config = dict(
    num_hidden_layers=11,
    hidden_act='swiglu',
    vocab_size=10510,
    rope_theta=63100.0,
    rope_fraction=1.0,
    tie_word_embeddings=False,
    init_std_o=0.0,
    init_std_up=0.0584,
    learning_rate=0.00147,
    lr_mult_o=1.57,
    beta2=0.99,
    lr_head=0.01,
    warmup_steps=230,
    final_lr_fraction=0.0,
    max_steps=6789,
)
Below are experts of layer 4 (counted from 0) of a mixture-of-experts language model. Rows are named router (the router's row for the expert) and show model dimensions 0-191. Each number is 500 + 25 x the weight over its row's rms, rounded and kept within 0 to 999. Numbers have three digits each.
After each expert's rows: a language model's description of what the expert responds to. This comes from a sample of Wikipedia text that the model never trained on.

# expert 61
router:498484519549475448492550477518514493519528538482511512509506514533509528512531524486490499538516487503503483493517488516522471509512484448478495516528506500493463466521455548458450478544493519533527491513504504478529509520522548479512489492527509457496516472461511485519488532502524464477463526530486482515475519525474523457505496483495504492506458520510493523455470537539494504489524532505483523473462521500482522474516535514483533465524509508477516514518533524481533551509504551458474499524484519449486545500518499475484495488494481487457449506512467523483530489470521546536
It responds to: Second letters after onsets. Letter pieces right after a short initial consonant cluster, such as sl-u-ice, bl-u-es, Gu, Br, qu, sp.

# expert 27
router:536530503463480478507511542510471533475495493520526507513463479493521533522483512485484472472466492538495461543477528494543533533523478487492508505505543504530471470535463459544490519443492454494531511480514506492465476514513480490493483486532521503499516525435450494460495465486518481465532505505515533477524549469477505542500492492490486542483526508519455447484506512477476477533471504542479536475497523529499523514491533513507500459470518490466496494514480536527456509535521501491508516522495492507469493502525517531498477467503513518537502514476540549494518498524479529468
It responds to: Mid-word suffix pieces. Middle and final word pieces of common words, such as inter-ested, -ment, -ent, -ional, plus adjectives like different, social, human, Central.

# expert 39
router:494517493528501458512554505454544496471475552511530462504525514479471509567520475544498521541502502527536529513521485505529483480540464490460490504505493509492470485516474450504482546481519465481498511541504497534509524490493503498498525510487516469524526509470509507498481477523511517504478521499502470546450527483488502490484524482483520536469534502490503489501510548517493514503515522445489541494524475547493517475489556476500503507511487493472531437502505533503543536503492500457552486511534498450476493475471444488493532492504514517542480461504472517493509515492529504492
It responds to: Short syllable fragments. Short consonant-heavy word fragments inside names and rare words, such as ass, ins, sk, Qu-im-by, Br-ant-wood, plus coordinate marks.

# expert 15
router:472507534472494495493482487498486463483485451504513512470494527525512514506551496445473466495514503492455511469531493472505500496514545470550450553463514525486484495520481562469496472508514499526513542461474508476467507471519516531506435534486516502484517493495515495534519534499543491506553494507523550482510478502472550493460486481522502476514498500493484475485520526505498453477497527504497454491481537475502510544505504458500501500450499480496515531490490458522477452533534504522496495517493491526512540486531482507532486467526476498488499539485462482505530486501499486445
It responds to: Nationality and institution words. Nationality adjectives and institution nouns after "the" or a name, such as American, British, University, School, State, District, Church.

# expert 8
router:540490451489490511465504495507458503446521495497473509518504488517523539485516475487468498513518531470510498477507499472484471487513479498490545500481484532481518497504533471494542496516527514528509476506534500451447537532479480504517511519520541504538483531503458473484503483553535473531474471475493493473506469503508491486515528458477455496541459504487495493513504470498487540469499509514538496473504535465540457502500464553524505497511467453499496508470485474496464532484510495503523488500460486523487562468480503461536472500465456464459503519456527482520526496502512505537
It responds to: Mid-word fragments, relative words. Inner word pieces like el, et (Coron-el, lif-et-ime, saf-et-y), plus table pipes and function words such as that, which, than.

# expert 12
router:509535481503497515500485496525497478529455462518469470489467538468523519517512523496488541467504526459503536483537486492494504524504459520479503484478460467451489515449511482525474460523553448476516460511517524463521537528507519487548517490517485477508514491515507490489523503466440456493471509490531468508488457528525480492491508470518524527494506550508512517502492498517464458460512478522512476487462528502504477466455502497527507528486523517517506460531530469500537473516505495490489484461531498495529447481483522466524526500499481508486532487478554517505525524452524488498
It responds to: Foreign name fragments. Middle word pieces inside foreign place and personal names, often Romance or Slavic, such as Lausanne, Duisburg, Pașcani, Simón.

# expert 20
router:551469507511471477496482513498550476498489479487535467512479473486506501487505487480467512478527468506445463524479540481536520486491517492517496515505518456466496508531482473506480484481511508491543483507512469504471483541479508502470490467528505551499504526449521482485451525494524488541547498553495513456489513462528544507466524513499486487463529543527515492499498510500460513518476461537554491546557508517496502516507522493465521473472452510493516465494476535524472508534488497500550517489508525530503505516488506486487488450519477454490513517485476512468499504537550503514
It responds to: Proper-name word endings. Final pieces of foreign or proper names and places, such as Olympiac-os, Madagasc-ar, Pad-ma, Infertil-ity, in sports and biographies.

# expert 10
router:529511561515479494485452525525458496497511445486520511458486469552442540489487497463522511467502477527501510462482515511493487512532494524501478503509522538567546497481497462496510522501456467528481502524512467513496489489548521486510475463508464474519525525525506488505505517503507499522446530499509488510524490485455493486499536530490539493503499504497506534532511515479519499493465497466500542544455526529495472496544514513465502525553468460537451513514492511519495474514529520477458512531468517507491491479503496509494484521494539516490480533477466524477529529506475464500
It responds to: Taxobox fields, function words. Field labels in species infoboxes, especially name: after Binomial, plus Genus:, Family:, Coordinates:; also prepositions and articles in prose, such as in, at, a.

# expert 48
router:523471490510491486512509491457499532480524501536528522502508501524516520509561529553514498493461503561519519542496491534491492513516465490469484473514523549493481480524522468536511542473481511485470520521531504476468489486548486502510518483533520464510499507522470541539490530542493508497477512472520480495477473501510468509523506472486482528527531480503485476498524495500484498531527513533466520471508537516528495458513534545473474488495470529525451482469516522444491480498522488494507498543526471459484517449496526496466536494470505531493551526483485520490542475548490474474
It responds to: Modals and word starts. Modal verbs like would, should, to be, and opening letter-pieces of words, such as f-iling, eas-ily, dis-qu-alified.

# expert 35
router:496554499546478471512506481490481489490536525544490515452515489508542519505488505529465466502516504481501529523549497518502509502517491497520474518492494516451508519502500471465457510456504483519508500484542476493550515467485555510538563499522521555532498475497531516523522480512474506469473522482476514520446483509516459455527489521515464551526509516521480487529502500473497506522509526475462480489493484462487482479496456531521510509502496520474532475485535497519519469495496482483457507525513479496464446460535541487464496473469465496538507515502530493492527462483519522521
It responds to: Name-internal letter clusters. Word pieces in the middle of proper names, especially after St, S or a single capital, such as St-utt-gart, St-enh-ousemuir, Z-h-umago.

# expert 55
router:458521479453490524485461506521477452487481521524479454502475482483520500520475485483483534501515536488506486512487529505510533501504557484522521468509472445529540510459476505479525521502507495520534517456531528465501492493478489489528455496552472506515532481485510486522503483482496497532487490511524480453483515491496496506467500474485479496462504504483459455513465510512495528507497461446475462515521481521514501490479472461478555476462448519542472501509482468484489512468480484519494520566485519479525513526479532489511481492493444471467460502495484502510482444519514517528
It responds to: Politics, football, word pieces. Party and football-position words (Conservative, Liberal, politician, FW, MF, loan) and inner pieces such as ern in wilderness, Bayern.

# expert 42
router:504529533516531502517503526512504461509512489503491531506537512491457482444483505461467497497456512517492477512514458474494503518464485525490502501503563473490539522480481493478468493529509516510521529513550482553506496507505505513515462439535520487528472515559510473462492499496461461533477515470546483478538475481484542470462497516524525485480550517499503498493473482505504468504488498520529488510458516484522520556488472521504504464479523527517489519519497509493514481527466544501517502465467542509529460486547472501513524498492480464488466504477495462469493491537519503450
It responds to: Capitalized name openings. Capitalized starts and middle pieces of proper names, such as Am, Bra, Sh, Sw, Khr-ush-chev, R-atch-asima, Gerl-ach.

# expert 47
router:495486551530468517457496506499497452522509471486508527538470489518505486486455556478527513524496497502512519473510532537531473537468481530469466524493541520570484531499490489459507534539480540510510484532512487518489534508523509520512522470464493485511508537511532472506499463521480470524520498498485525533499495550487541506485518546452479462472523509491504485542500478499476523513505493497513485455454474533517519507513489495502495484452535514527507474527505480530513460531561505509504524539461533512496502490496479484532499489533533522470495515515466502502503559504523495477
It responds to: Taxobox and table structure. Colons after taxobox rank labels (Domain:, Class:, Species:), pipes starting table rows, See also headings, and opening parentheses.